From a checkpoint of a small mixture-of-experts model trained on Wikipedia.
Size: 14 layers, width 224.
Experts: 32 experts in each of 14 layers, 128 squared ReLU neurons an expert, 2 picks a token, a softmax router.
Training: a variant of Adam for the experts, 247M tokens, 4183 steps.
Below are experts of layer 8 (counted from 0) of a mixture-of-experts language model. Rows are named router (the router's row for the expert), up (a neuron's input weights, with its number), down (a neuron's output weights, with its number) and show model dimensions 0-223. Each number is 50 + 10 x the weight over its row's rms, rounded and kept within 0 to 99.
After each expert's rows: "comes before" lists some tokens at least twice as common just after its tokens as in all text. This comes from a sample of Wikipedia text that the model never trained on. Tokens count by the router's weight.

# expert 10
router:50 35 60 39 57 48 58 63 36 46 43 44 34 44 56 52 41 35 38 31 43 70 50 43 56 61 58 39 43 41 39 58 54 62 55 60 61 32 49 48 60 32 33 42 55 56 65 43 57 45 56 52 54 47 46 54 51 35 55 39 40 46 51 45 40 58 56 53 66 42 54 54 46 34 29 50 32 66 53 39 62 44 43 57 55 53 54 56 41 56 56 45 44 56 52 33 41 33 46 41 34 59 57 44 44 27 41 53 42 36 56 66 57 49 56 55 58 43 50 37 41 47 43 51 60 46 38 60 72 44 40 64 44 35 56 63 45 52 72 40 46 40 42 62 60 61 37 57 45 67 62 52 56 32 43 32 54 51 35 57 53 39 44 38 63 47 56 54 58 45 34 50 36 62 41 36 48 47 55 67 59 58 51 36 60 58 43 45 62 42 56 48 51 51 45 49 40 34 71 35 50 64 54 62 59 57 67 52 48 41 45 63 38 33 52 59 34 60 66 36 46 50 45 71
up0:50 56 59 41 44 59 43 50 41 58 54 54 53 41 59 52 25 53 39 35 52 62 45 56 58 54 46 52 28 50 44 58 60 44 51 49 51 48 48 45 44 63 39 39 60 47 45 47 64 22 57 53 40 55 41 65 60 47 56 50 51 53 36 52 56 69 50 47 49 44 52 48 34 36 48 49 63 40 51 39 63 67 58 51 55 68 52 42 59 49 68 38 25 37 48 27 42 49 45 47 39 52 57 50 47 40 37 50 47 40 40 56 49 38 45 43 59 47 25 53 39 35 70 45 44 55 47 54 64 35 28 79 24 57 63 39 55 53 53 47 30 51 51 47 58 65 50 49 73 44 54 54 42 65 40 62 39 39 53 52 56 43 31 54 50 46 66 61 51 43 47 47 39 50 50 45 59 63 60 52 51 48 58 36 48 58 45 60 60 30 51 63 32 45 32 35 41 42 42 60 42 53 48 55 48 47 53 48 52 40 56 44 38 48 50 65 54 34 56 41 67 58 46 68
down0:69 44 57 35 61 51 64 51 49 44 51 50 32 58 40 49 52 39 71 44 47 47 59 37 48 43 32 69 52 48 57 47 43 30 77 44 53 51 43 62 55 37 53 41 40 51 50 64 46 65 64 45 64 56 54 40 44 38 47 43 58 46 54 60 41 48 44 35 48 39 49 66 56 52 35 60 60 45 30 50 35 49 45 42 43 47 43 55 62 44 49 44 55 37 53 57 68 40 44 49 49 41 47 62 41 45 39 33 50 61 54 33 50 55 57 36 39 47 61 31 59 56 39 57 53 50 50 38 48 56 58 42 59 48 36 38 54 69 71 59 46 58 37 52 40 57 51 58 56 46 39 55 55 58 42 40 50 40 54 30 37 41 39 51 62 27 45 56 56 66 49 41 43 45 58 53 43 38 56 42 34 44 51 31 41 52 46 58 63 45 36 33 56 57 44 60 40 66 36 37 58 39 35 44 37 54 62 49 51 55 32 33 47 84 51 39 53 64 53 38 60 52 46 53
comes before: " |", " |\n", "|", "0", ".", "1"

# expert 1
router:48 48 61 34 51 44 56 60 37 58 46 35 42 38 54 63 45 45 45 40 51 55 47 50 70 61 58 40 38 42 21 49 49 56 54 55 50 42 36 40 59 57 34 41 34 58 61 52 45 33 56 31 58 45 61 52 47 39 54 39 49 42 54 35 42 49 55 49 63 44 54 60 57 36 43 37 46 64 65 38 64 56 48 58 57 51 59 48 39 57 45 52 39 52 58 42 33 30 49 42 33 54 53 44 41 43 44 51 39 46 49 68 56 49 67 57 70 31 45 62 37 49 54 48 60 62 58 65 64 43 37 61 47 44 51 64 42 53 71 38 34 41 44 44 46 65 39 55 51 66 58 38 61 43 48 34 59 60 53 57 48 48 41 42 54 51 55 59 65 40 37 34 57 59 52 46 43 50 49 62 67 57 52 35 57 53 41 59 49 33 59 54 45 51 46 55 41 37 69 46 46 64 59 54 67 60 65 53 64 37 39 56 35 28 45 53 37 68 63 34 53 37 32 53
up0:35 30 51 50 82 51 43 62 47 49 47 41 36 42 45 61 50 33 37 34 37 58 43 49 52 48 50 47 49 47 40 46 24 64 68 64 62 35 41 37 52 51 33 43 38 53 58 43 34 44 53 46 57 41 46 52 55 37 56 42 42 41 41 46 44 58 76 45 46 51 44 50 45 41 50 47 43 75 46 52 56 53 44 65 48 52 62 39 53 55 65 55 50 46 49 43 47 50 41 50 52 48 33 49 53 46 25 78 47 45 63 70 51 48 53 57 64 35 39 44 19 38 35 47 65 51 45 53 64 46 51 46 36 42 50 61 46 74 49 45 45 49 50 50 51 55 53 54 53 53 57 42 49 52 53 46 42 53 46 48 57 33 57 43 56 45 47 46 55 31 27 38 47 53 43 53 49 49 50 51 53 64 63 26 52 59 35 56 51 40 53 64 45 55 19 46 53 42 54 47 58 62 61 55 58 48 70 62 51 54 34 46 26 48 39 52 42 53 59 47 56 51 49 49
down0:53 47 55 23 51 56 46 43 64 27 43 29 53 45 40 53 45 55 67 45 44 39 48 45 57 35 42 54 57 53 44 47 53 52 56 54 51 48 60 32 54 44 48 37 71 70 50 40 42 61 38 63 55 55 62 65 43 48 43 35 22 51 55 73 48 46 51 59 60 58 46 56 44 53 56 57 63 45 35 36 45 47 55 55 35 46 50 60 58 44 46 54 44 39 47 52 43 50 58 64 54 30 43 45 45 49 55 70 41 51 19 36 34 50 51 59 42 59 59 48 62 44 40 51 47 48 56 52 49 56 44 65 39 45 59 37 42 44 37 60 40 36 41 47 52 31 71 51 45 44 49 46 43 60 44 46 37 51 52 51 45 29 48 37 34 61 57 49 44 50 55 45 53 33 31 57 39 54 55 20 49 65 47 66 62 44 47 46 31 63 39 46 40 55 50 47 67 49 50 47 40 32 48 41 47 50 53 51 47 49 45 53 66 38 57 58 52 43 19 50 51 60 57 55
comes before: " ", ".", "–", " |\n", "th", "0"

# expert 28
router:54 51 56 28 56 47 54 70 47 51 48 38 31 46 59 56 43 42 39 46 48 57 49 41 60 58 66 47 39 42 47 63 41 49 58 52 54 28 47 43 54 43 38 41 56 53 49 37 52 48 45 54 62 41 59 66 61 44 65 39 40 33 49 36 35 62 71 50 59 32 39 53 43 20 42 39 31 60 47 40 57 61 45 58 54 67 53 37 45 52 44 47 45 52 41 39 38 38 37 45 49 56 51 42 47 43 36 50 42 40 55 64 59 51 49 45 54 38 36 54 34 35 47 41 52 57 56 57 70 28 40 53 49 35 61 55 46 63 74 35 40 37 45 52 59 54 38 42 55 54 59 48 48 50 35 47 42 60 36 41 62 35 50 43 58 54 54 50 76 48 32 41 42 50 57 40 38 44 57 57 64 57 43 32 57 53 37 52 48 31 69 55 45 48 33 55 44 43 60 51 49 61 63 67 50 54 61 50 43 42 39 47 39 31 38 56 37 60 63 39 59 50 44 56
up0:09 48 64 42 54 32 51 59 41 36 53 28 47 52 56 81 48 60 51 44 49 51 48 37 65 58 47 55 39 39 45 46 56 89 45 75 51 52 46 49 54 55 60 42 53 53 45 58 48 40 53 49 65 50 50 42 46 27 52 52 52 44 57 54 44 64 45 49 62 44 60 62 53 52 45 51 56 50 53 35 51 45 51 49 59 53 57 51 41 60 52 43 48 51 57 35 48 43 55 51 52 45 56 40 54 42 49 68 29 34 51 57 46 41 57 55 65 38 48 59 49 54 53 64 57 50 52 59 50 55 49 55 34 39 54 62 52 47 60 50 53 39 41 27 51 58 52 61 52 60 68 53 54 38 22 30 53 59 40 62 58 51 38 39 52 59 46 61 62 51 39 52 36 53 28 42 49 57 51 40 69 53 76 56 62 43 49 34 54 49 48 56 57 65 41 49 48 31 60 53 55 55 51 49 55 53 56 41 48 49 45 51 46 40 41 57 23 63 50 53 40 50 36 54
down0:50 75 48 40 51 48 57 47 42 33 47 54 69 55 61 57 53 40 40 46 49 59 53 44 53 51 54 58 50 49 44 65 72 53 42 55 32 37 39 51 41 58 56 39 54 32 53 34 39 59 49 66 49 37 45 62 53 56 60 41 56 61 50 12 35 43 50 45 19 54 63 49 44 44 70 59 51 44 64 45 45 62 50 48 31 40 51 48 51 60 65 45 39 66 45 46 42 52 65 55 48 63 53 37 41 48 76 28 65 52 50 47 53 50 46 48 49 38 49 46 45 49 51 31 38 44 48 26 54 46 43 51 64 50 56 51 68 60 43 42 40 51 48 69 55 46 44 48 47 51 48 45 56 45 62 51 58 50 44 32 47 53 65 54 41 44 54 45 51 44 42 34 78 49 48 48 55 39 52 54 36 40 49 57 47 51 51 82 46 52 45 48 67 46 63 57 58 55 58 55 48 45 45 63 43 53 50 56 33 49 60 53 41 25 42 46 57 58 72 57 47 57 49 51
comes before: " ", " |", " |\n", " -", " Votes", " ?"

# expert 2
router:45 47 64 36 67 41 47 62 46 45 55 44 46 44 61 61 42 46 49 45 48 69 43 48 63 61 50 45 39 37 42 55 40 63 57 56 56 35 49 49 46 49 37 46 58 57 52 45 44 41 43 59 52 50 51 56 51 43 58 31 49 33 49 38 48 65 59 36 58 30 57 54 28 46 29 41 44 61 56 37 65 38 42 56 57 61 58 48 50 57 48 61 39 47 42 33 40 44 46 44 36 48 57 43 56 39 33 58 40 25 49 59 56 39 60 53 56 33 59 47 41 42 45 52 72 56 39 52 60 44 29 57 45 38 49 64 39 60 61 37 51 38 43 51 66 61 41 56 44 64 60 42 60 42 33 41 47 53 36 54 61 35 46 41 67 47 50 48 61 43 18 39 45 56 56 44 37 53 50 59 62 57 59 27 62 62 42 44 44 37 58 58 48 53 35 49 50 39 61 44 58 54 56 71 51 62 68 58 57 46 41 63 42 41 47 61 39 66 66 47 57 41 34 58
up0:40 58 60 57 42 48 69 49 52 46 50 59 42 46 58 48 35 56 61 43 45 41 46 63 37 51 46 61 54 56 55 42 61 45 44 62 50 57 63 30 52 41 45 47 56 50 66 51 59 55 56 43 40 47 44 63 70 53 55 24 47 56 45 52 35 57 58 43 47 42 38 67 44 53 44 52 57 47 37 67 51 57 52 35 48 69 47 53 49 47 37 47 51 28 38 56 45 27 28 31 50 60 58 49 61 57 47 44 49 27 57 54 60 44 51 52 78 44 61 50 48 37 39 29 41 58 43 53 52 65 47 51 44 46 52 46 25 65 41 51 50 46 47 45 51 53 30 42 67 65 46 42 66 47 42 42 61 39 39 46 68 33 45 49 42 56 33 60 47 41 63 63 49 69 68 33 42 44 49 38 53 50 71 55 47 69 45 62 54 60 51 61 45 57 64 59 50 49 54 58 50 59 50 69 68 38 53 52 58 47 50 48 40 53 53 53 56 48 60 49 55 43 66 74
down0:65 64 44 60 67 53 69 36 54 61 40 65 38 58 40 55 38 69 41 55 62 36 46 41 57 49 37 46 49 69 43 39 70 37 52 50 53 49 66 60 48 57 49 38 47 53 48 64 63 59 45 42 62 58 43 63 59 43 53 46 41 57 63 58 59 29 49 53 37 50 41 51 42 71 53 64 64 52 46 50 61 47 51 26 61 46 37 66 41 56 47 65 52 33 47 56 60 63 42 63 50 59 49 70 44 62 61 62 37 57 61 32 73 42 28 49 51 42 46 38 57 47 55 43 42 62 40 56 53 60 62 42 48 51 49 33 41 64 58 48 41 39 64 42 53 41 64 54 55 44 46 54 38 57 49 40 44 45 53 60 75 68 43 44 39 43 69 55 37 31 57 45 44 53 49 60 41 52 51 37 45 44 47 56 50 48 21 46 54 36 44 64 58 36 60 58 53 47 48 56 58 42 37 44 47 56 53 43 49 49 44 35 44 57 64 52 55 45 37 55 49 64 47 63
comes before: ",", ".", " was", " of", " is", ".\n\n"

# expert 22
router:38 46 50 44 68 38 52 64 39 47 43 29 43 29 53 58 48 38 42 46 32 54 45 40 64 68 47 46 43 41 48 53 50 68 50 59 68 41 56 35 50 46 37 41 40 64 62 41 50 36 44 47 47 57 52 59 53 32 74 42 41 39 52 42 37 57 64 36 65 50 53 55 37 31 45 36 39 60 65 37 59 54 58 65 47 57 63 45 41 51 54 44 46 50 49 41 36 47 47 41 34 56 49 29 47 39 43 58 30 51 60 63 41 44 50 53 60 38 60 49 39 35 44 56 60 51 54 70 72 36 30 58 35 46 47 54 38 62 53 40 39 35 40 47 54 50 44 48 62 62 66 39 54 46 32 46 54 63 44 59 48 36 45 43 52 48 64 51 55 40 38 34 38 54 48 41 46 54 47 54 69 54 58 40 54 55 46 45 54 31 64 57 55 53 38 54 57 41 63 43 42 55 63 67 48 52 43 46 51 38 34 53 44 29 53 69 44 62 53 43 61 43 52 56
up0:52 48 68 57 58 50 69 69 39 58 54 59 69 41 55 34 68 60 56 50 58 48 49 44 47 42 24 45 54 54 47 64 47 60 53 48 51 31 51 61 54 70 58 59 33 33 61 32 55 38 64 69 45 55 45 65 47 69 58 38 48 61 51 50 58 56 47 35 39 39 54 69 57 49 35 40 58 49 47 40 43 63 59 47 61 64 57 49 54 55 33 63 19 27 36 53 43 44 65 59 50 58 61 62 45 67 48 60 48 57 45 60 41 48 52 49 41 36 61 63 58 43 34 59 46 54 45 64 46 40 47 54 42 54 61 51 37 34 52 41 33 43 49 70 63 55 37 52 45 54 37 50 47 59 59 64 65 57 54 47 52 41 38 50 60 55 52 42 49 55 62 38 58 43 53 41 56 44 61 64 45 41 57 51 47 61 49 42 62 40 43 46 44 49 47 34 52 54 45 39 47 64 56 56 31 43 52 35 49 71 52 52 33 56 45 38 50 41 52 59 56 33 44 48
down0:50 36 53 45 43 51 48 54 42 50 48 52 42 36 39 55 50 50 63 51 55 32 49 45 45 58 38 59 52 45 44 54 44 53 40 48 37 62 43 49 30 51 53 48 60 39 47 52 44 52 25 42 35 57 58 49 51 56 50 56 43 42 47 51 49 65 42 51 60 37 53 52 47 51 46 53 58 51 43 46 44 73 45 55 29 63 21 56 60 35 58 47 54 57 46 66 50 66 53 41 51 50 47 40 44 41 64 31 57 74 50 36 39 56 48 41 66 52 47 55 48 42 47 55 62 53 81 46 55 55 52 60 46 61 40 37 47 45 29 32 61 59 54 34 47 49 39 51 65 41 42 46 61 53 39 52 44 51 50 46 47 53 36 63 42 39 45 45 39 44 44 60 65 34 47 65 41 72 39 47 47 45 42 65 31 68 58 59 37 48 59 35 52 68 50 44 52 70 31 55 35 59 22 47 58 44 53 39 46 65 36 48 65 23 56 58 43 48 42 50 48 41 65 53
comes before: " ", " —", " \"", " −", " +", " The"

# expert 20
router:42 39 52 36 65 34 65 52 38 51 47 41 41 37 61 50 52 42 46 42 48 67 48 37 65 53 53 43 43 40 39 47 31 72 59 70 71 32 44 38 65 44 29 34 44 52 53 48 45 38 50 51 65 42 63 54 59 42 65 45 46 47 54 36 35 51 66 44 55 49 53 65 39 38 33 40 35 63 68 43 59 62 48 57 52 53 61 49 44 57 51 49 52 48 43 47 42 37 43 40 28 47 53 53 39 38 38 59 32 36 51 58 53 37 56 66 65 42 38 34 46 49 56 54 58 47 37 49 61 43 39 56 36 43 56 55 44 57 63 40 44 41 41 45 42 53 50 57 53 57 62 57 60 27 44 31 41 55 45 48 58 38 47 39 59 48 54 54 66 42 44 33 33 59 41 47 41 47 60 39 61 57 56 45 62 53 48 41 58 37 62 46 53 53 41 62 35 41 64 45 60 63 61 56 54 61 59 51 57 42 37 56 35 43 37 60 34 62 59 33 57 42 41 58
up0:24 56 61 57 51 54 45 52 51 46 57 40 61 41 43 82 56 30 42 32 45 72 39 55 58 60 63 50 53 52 42 68 51 58 50 54 46 37 39 51 54 58 40 52 46 70 68 33 59 43 59 50 57 48 48 79 46 46 63 44 58 49 53 52 33 55 58 38 53 26 33 55 46 34 46 42 42 56 54 36 50 53 49 71 57 48 76 55 50 47 48 43 49 58 53 48 53 37 32 53 52 61 49 43 56 46 49 43 43 54 47 73 62 49 60 65 59 51 49 50 47 46 52 64 67 55 60 51 65 43 29 52 37 40 53 61 33 54 60 41 42 27 58 37 46 57 50 52 53 56 58 36 48 53 43 47 55 55 33 47 58 36 55 52 49 55 55 57 62 50 23 45 45 42 51 28 48 43 51 56 54 60 55 52 66 50 53 35 35 38 77 58 45 60 35 44 51 39 50 51 50 55 57 53 46 50 59 59 43 44 55 58 26 45 43 60 50 52 58 51 61 45 51 52
down0:32 40 41 59 56 69 56 34 49 50 43 39 78 59 44 52 45 35 64 38 55 34 65 41 45 55 47 52 50 77 49 43 49 45 61 40 42 44 31 74 49 55 47 63 48 35 36 46 27 51 58 46 38 44 28 25 64 42 45 34 51 49 59 53 58 49 48 44 46 46 78 53 49 50 50 70 52 48 47 64 38 66 42 44 19 57 40 47 53 46 64 39 54 54 48 48 58 50 51 54 58 50 58 53 55 63 58 57 52 51 51 53 44 58 51 50 53 51 70 41 57 61 56 58 45 47 54 56 49 52 51 34 60 53 47 29 59 64 56 58 57 53 37 49 50 73 64 50 49 44 57 58 59 61 46 44 41 53 38 62 47 38 59 45 44 44 46 52 64 59 51 60 57 49 38 37 63 45 49 45 39 51 63 61 51 65 61 63 46 45 47 49 48 66 31 59 51 67 48 62 51 44 51 49 48 41 54 71 49 47 64 50 47 67 56 35 35 57 57 37 34 43 51 48
comes before: ",", " (", " was", "'s", "\n", " and"

# expert 17
router:35 41 53 41 65 41 58 53 46 45 52 44 32 56 47 64 50 46 46 47 45 66 39 41 68 63 52 49 39 26 48 46 38 52 71 58 61 44 57 47 41 54 46 39 47 50 54 41 48 40 54 35 62 47 56 56 51 39 69 34 47 43 45 39 29 51 59 45 50 45 51 49 42 35 26 36 36 71 55 38 56 49 63 46 63 55 68 46 41 46 54 52 57 51 53 40 45 38 44 41 42 54 50 34 51 37 26 73 38 40 43 53 34 40 57 46 68 49 52 35 38 52 52 57 65 54 54 53 73 42 39 61 36 42 51 55 35 64 55 43 48 41 36 38 52 59 53 54 48 67 57 42 46 44 29 40 43 57 40 38 50 49 53 48 59 46 52 61 56 47 46 53 52 52 49 27 41 44 47 45 58 53 41 36 75 52 59 39 50 39 63 49 53 46 28 54 44 33 59 42 50 50 53 65 47 61 61 53 47 47 26 62 32 44 46 56 40 62 63 47 62 54 33 45
up0:41 53 54 58 40 59 40 54 34 38 48 33 32 48 48 25 61 47 51 56 70 42 65 60 42 42 51 69 57 47 45 59 58 35 38 59 56 59 56 50 50 48 30 59 47 55 60 45 64 62 50 43 48 51 55 67 42 51 59 38 51 38 42 42 28 41 33 41 61 54 43 51 59 53 59 69 33 30 55 42 66 35 64 45 56 58 41 46 46 58 52 64 45 39 38 50 39 41 41 53 38 46 76 64 69 47 75 58 39 47 41 50 46 48 45 38 64 33 45 39 59 58 64 40 52 44 42 50 56 63 40 47 34 52 47 54 60 48 61 47 44 55 48 51 62 46 54 69 62 47 44 57 45 47 56 53 72 49 59 54 47 56 39 36 37 51 49 63 60 44 45 55 52 44 43 49 34 43 45 56 65 57 46 33 57 44 58 38 71 43 50 44 52 54 49 49 53 63 55 32 40 38 58 56 50 44 58 67 36 31 50 48 52 50 38 64 55 50 53 45 41 29 64 66
down0:53 52 46 41 43 64 56 44 46 43 57 36 29 32 46 40 44 48 33 41 57 42 44 56 43 50 63 44 50 56 49 56 69 43 48 48 43 76 53 45 59 45 36 52 61 51 51 42 47 59 58 50 49 42 51 50 49 65 55 46 36 43 43 45 50 48 59 36 57 55 46 50 56 63 48 59 43 54 47 40 56 61 64 47 62 56 66 67 47 59 39 51 45 67 51 61 48 35 50 53 30 54 27 52 48 43 75 50 38 47 58 37 58 47 42 43 43 25 79 58 50 45 65 51 65 51 57 55 22 42 53 41 43 58 32 49 39 46 59 53 51 58 65 46 65 35 41 53 63 52 54 52 51 62 36 57 59 50 60 49 40 48 61 40 56 43 57 43 78 55 48 38 63 53 47 58 40 43 41 38 56 63 47 42 35 46 40 36 57 63 48 42 61 59 51 50 50 67 44 21 54 34 46 43 41 50 34 51 46 53 55 47 58 55 36 51 50 57 77 55 57 50 75 48
comes before: ",", "\n", " (", "\n\n", "–", " =\n\n"

# expert 14
router:41 50 59 43 64 35 50 53 40 50 51 46 47 34 61 63 34 42 34 37 45 57 44 56 61 55 58 39 42 40 41 51 43 57 57 69 51 34 44 29 62 40 34 48 48 61 55 42 50 41 48 46 61 50 62 60 57 41 61 31 35 34 53 48 33 52 60 49 58 50 49 59 48 27 46 41 40 57 44 47 54 44 40 58 44 55 64 46 39 66 48 50 45 51 48 43 46 46 33 41 39 54 49 33 50 41 41 57 41 45 61 58 51 46 55 54 59 38 55 41 43 36 45 60 53 66 48 63 68 41 46 54 38 27 54 60 55 70 63 40 56 38 46 51 48 51 52 58 52 61 58 39 47 44 36 38 45 63 50 55 58 50 43 35 66 62 64 55 66 38 37 28 57 58 43 48 49 52 54 66 67 73 64 32 73 57 45 61 45 40 63 47 49 51 32 60 40 36 70 40 59 63 58 57 60 53 55 54 57 34 40 48 37 41 49 55 33 58 61 46 46 57 36 55
up0:38 41 52 44 53 40 77 48 50 62 46 33 51 54 46 44 40 47 33 25 61 48 50 56 53 43 56 22 36 49 21 63 61 47 42 50 54 65 71 47 59 45 43 50 44 64 62 75 69 50 64 33 58 45 52 57 55 45 68 47 43 38 63 59 39 44 42 51 64 49 59 52 59 53 62 44 46 43 47 58 59 38 68 43 48 34 58 60 55 58 58 46 36 38 54 40 46 38 37 55 42 50 57 38 39 46 40 49 48 59 45 44 56 30 48 42 46 46 54 45 51 56 43 63 43 49 50 62 57 60 52 51 41 57 48 52 56 53 48 54 40 57 41 41 66 59 48 56 61 47 45 36 45 62 37 56 62 57 36 66 31 50 47 48 52 59 60 61 61 33 53 51 53 42 45 44 49 49 46 61 75 62 66 48 72 61 50 48 43 44 45 49 66 53 38 52 29 51 51 43 61 55 53 49 61 44 83 66 56 47 43 56 54 53 56 54 51 69 65 49 49 60 55 56
down0:57 32 50 55 46 63 56 40 51 34 40 58 59 46 30 54 57 58 37 34 56 49 36 54 33 35 40 61 47 53 55 52 59 53 17 50 45 51 73 54 49 47 50 46 55 40 54 52 41 50 40 59 33 36 50 53 49 52 36 48 28 49 42 64 51 40 42 55 41 39 41 54 53 50 73 50 47 49 18 58 57 57 51 52 48 33 52 67 68 43 56 32 44 63 37 51 65 45 63 61 47 61 44 62 48 42 49 35 59 43 38 36 28 55 46 42 51 47 59 42 53 39 53 52 45 23 36 70 44 48 57 56 57 48 45 44 77 52 46 47 48 53 54 51 53 52 52 54 58 32 55 60 71 62 51 49 46 40 57 27 33 53 56 49 37 45 45 61 40 62 57 64 47 61 62 51 45 63 41 45 52 55 58 61 50 45 45 54 43 47 54 52 58 58 43 51 53 42 58 34 47 58 57 54 57 54 54 22 47 58 43 70 43 47 64 56 58 36 47 57 45 43 39 45
comes before: " |", "5", "0", "3", "4", "9"

# expert 21
router:37 55 57 41 51 42 47 61 41 55 48 29 41 56 53 62 39 49 49 36 44 47 36 44 58 55 56 58 40 49 37 62 31 64 55 56 61 54 47 50 51 51 43 49 39 56 54 41 45 35 51 39 71 38 72 47 57 46 67 59 34 47 47 43 35 59 62 43 64 42 42 51 49 22 52 49 48 51 53 40 58 39 44 67 64 48 68 37 43 42 46 42 50 53 63 46 42 55 39 47 37 48 49 39 55 54 33 71 46 41 48 64 53 46 57 53 63 32 42 50 30 51 53 58 56 51 47 67 63 44 29 43 40 34 52 64 46 62 57 52 39 33 39 45 52 56 48 62 58 64 72 44 57 45 53 49 60 58 51 53 58 42 44 29 62 62 53 47 58 45 35 36 56 63 44 45 57 38 66 62 68 52 49 42 50 69 47 58 45 39 72 65 54 48 29 37 44 33 54 34 53 61 66 54 55 51 62 50 53 41 40 50 28 40 46 48 47 54 57 51 59 51 50 65
up0:29 45 45 48 42 41 39 50 60 61 50 39 45 57 60 60 71 56 58 53 64 46 53 55 45 61 47 59 40 50 35 38 47 59 53 51 48 55 27 51 59 57 56 52 64 49 56 39 24 41 52 48 66 35 61 53 59 60 56 61 53 58 48 47 50 41 44 43 58 50 46 52 64 46 47 50 41 55 44 52 56 34 53 45 71 52 45 59 38 28 44 66 41 36 63 44 42 40 39 49 54 44 53 36 36 46 56 49 42 44 55 44 50 46 65 56 74 29 43 56 44 51 41 31 56 57 66 54 62 53 40 67 31 38 42 55 42 55 47 61 53 45 52 28 44 49 56 60 44 49 60 45 54 42 51 53 32 47 60 50 52 62 58 40 44 39 62 62 55 49 63 47 54 57 65 60 45 38 66 57 48 48 53 41 53 61 52 39 49 55 66 18 60 69 38 50 23 30 46 47 40 51 47 55 67 42 69 53 70 49 48 50 44 58 42 52 61 41 54 31 41 35 51 40
down0:49 37 28 34 53 62 60 34 51 56 56 60 58 52 37 65 36 45 38 40 51 55 60 43 44 53 52 67 65 53 23 50 35 60 33 68 40 43 52 46 53 55 38 60 47 49 79 54 38 31 39 49 58 47 32 61 56 49 40 55 37 37 47 54 51 52 53 44 58 40 41 54 50 69 47 31 51 57 50 48 49 47 53 56 55 41 29 53 55 64 63 51 40 43 59 51 67 47 57 56 41 53 67 62 66 26 65 55 46 55 62 49 41 35 54 44 37 55 56 37 60 60 53 44 37 59 49 46 51 40 48 35 48 59 40 68 48 49 55 51 54 62 58 53 54 49 54 61 65 54 32 42 47 44 47 64 46 47 48 79 54 62 49 31 56 49 43 49 45 38 26 46 48 63 45 51 67 55 57 48 38 47 49 62 51 47 42 45 67 52 48 49 53 50 56 66 53 63 69 54 51 74 62 48 53 53 34 39 45 52 37 38 60 52 51 57 66 60 60 41 53 53 51 44
comes before: ":", "=", " \"", " Born", " List", " name"

# expert 9
router:36 48 64 45 77 39 56 62 42 45 36 30 50 47 55 46 36 37 45 24 48 52 41 54 65 71 59 42 47 49 40 52 46 47 52 46 54 39 34 49 51 52 42 50 40 65 56 49 46 43 53 53 55 46 48 57 44 37 62 44 51 51 41 41 43 66 58 41 56 44 46 54 43 47 33 48 41 59 50 41 60 47 59 66 60 52 63 46 44 53 53 47 41 51 41 27 50 36 52 53 45 55 52 47 39 41 38 49 45 34 62 54 51 46 56 51 53 39 48 39 40 51 59 52 58 51 64 63 60 53 36 58 34 35 45 87 43 60 67 45 42 40 51 53 50 56 40 59 54 63 69 38 56 51 42 29 48 52 54 50 50 33 32 46 61 61 52 60 63 46 48 43 38 46 48 39 39 42 61 57 73 72 56 44 57 64 45 56 59 23 53 49 65 60 38 36 50 37 68 33 59 56 57 56 52 49 56 44 47 36 36 51 35 45 40 58 34 67 47 46 66 47 39 53
up0:24 40 51 65 56 37 67 68 49 31 45 30 55 37 62 41 53 50 45 40 66 46 66 63 55 60 55 50 45 45 45 51 59 45 51 43 51 57 60 50 36 42 58 60 52 49 33 54 53 40 51 46 45 56 64 52 55 46 54 43 37 41 47 50 43 63 48 43 50 48 33 59 43 54 54 38 57 45 46 36 59 29 50 62 56 34 55 45 47 59 49 47 57 54 36 30 63 39 55 58 50 51 52 57 46 28 42 38 43 41 53 60 43 70 35 50 45 63 45 47 50 59 52 53 65 41 46 74 49 60 57 39 41 59 43 82 44 50 56 48 51 44 63 54 40 53 58 53 54 65 66 58 51 39 41 45 64 44 47 50 56 28 40 39 70 49 52 42 49 63 47 45 46 50 41 60 53 54 56 44 63 57 53 69 44 59 84 47 66 35 53 56 56 65 52 43 42 60 51 28 43 44 56 50 63 54 65 48 46 55 58 68 51 50 48 56 51 64 63 60 63 52 73 50
down0:53 57 60 63 57 48 61 45 52 54 61 51 66 60 59 44 62 54 38 56 58 63 34 42 52 45 49 55 39 63 48 47 56 54 55 47 47 49 38 39 41 54 43 69 54 40 43 67 50 51 45 37 48 51 50 51 45 45 44 41 43 63 41 52 57 52 65 57 41 47 48 73 55 90 52 41 36 39 44 50 53 61 51 41 65 54 39 42 63 48 52 20 49 66 42 26 57 60 43 52 62 66 30 75 51 48 27 44 52 44 57 43 51 71 40 51 36 66 51 71 54 55 45 50 59 37 56 40 44 60 53 59 45 60 28 51 54 50 46 56 37 65 63 52 35 47 64 68 57 49 65 65 56 50 43 56 56 48 63 29 45 57 53 53 48 47 55 46 44 70 62 41 50 40 61 48 48 54 42 59 40 64 62 48 33 48 46 30 51 56 57 44 48 40 43 45 55 56 50 40 51 63 43 40 46 58 50 41 48 38 44 37 40 56 48 51 54 53 50 30 56 35 63 46
comes before: " in", " of", " by", " to", " for", ","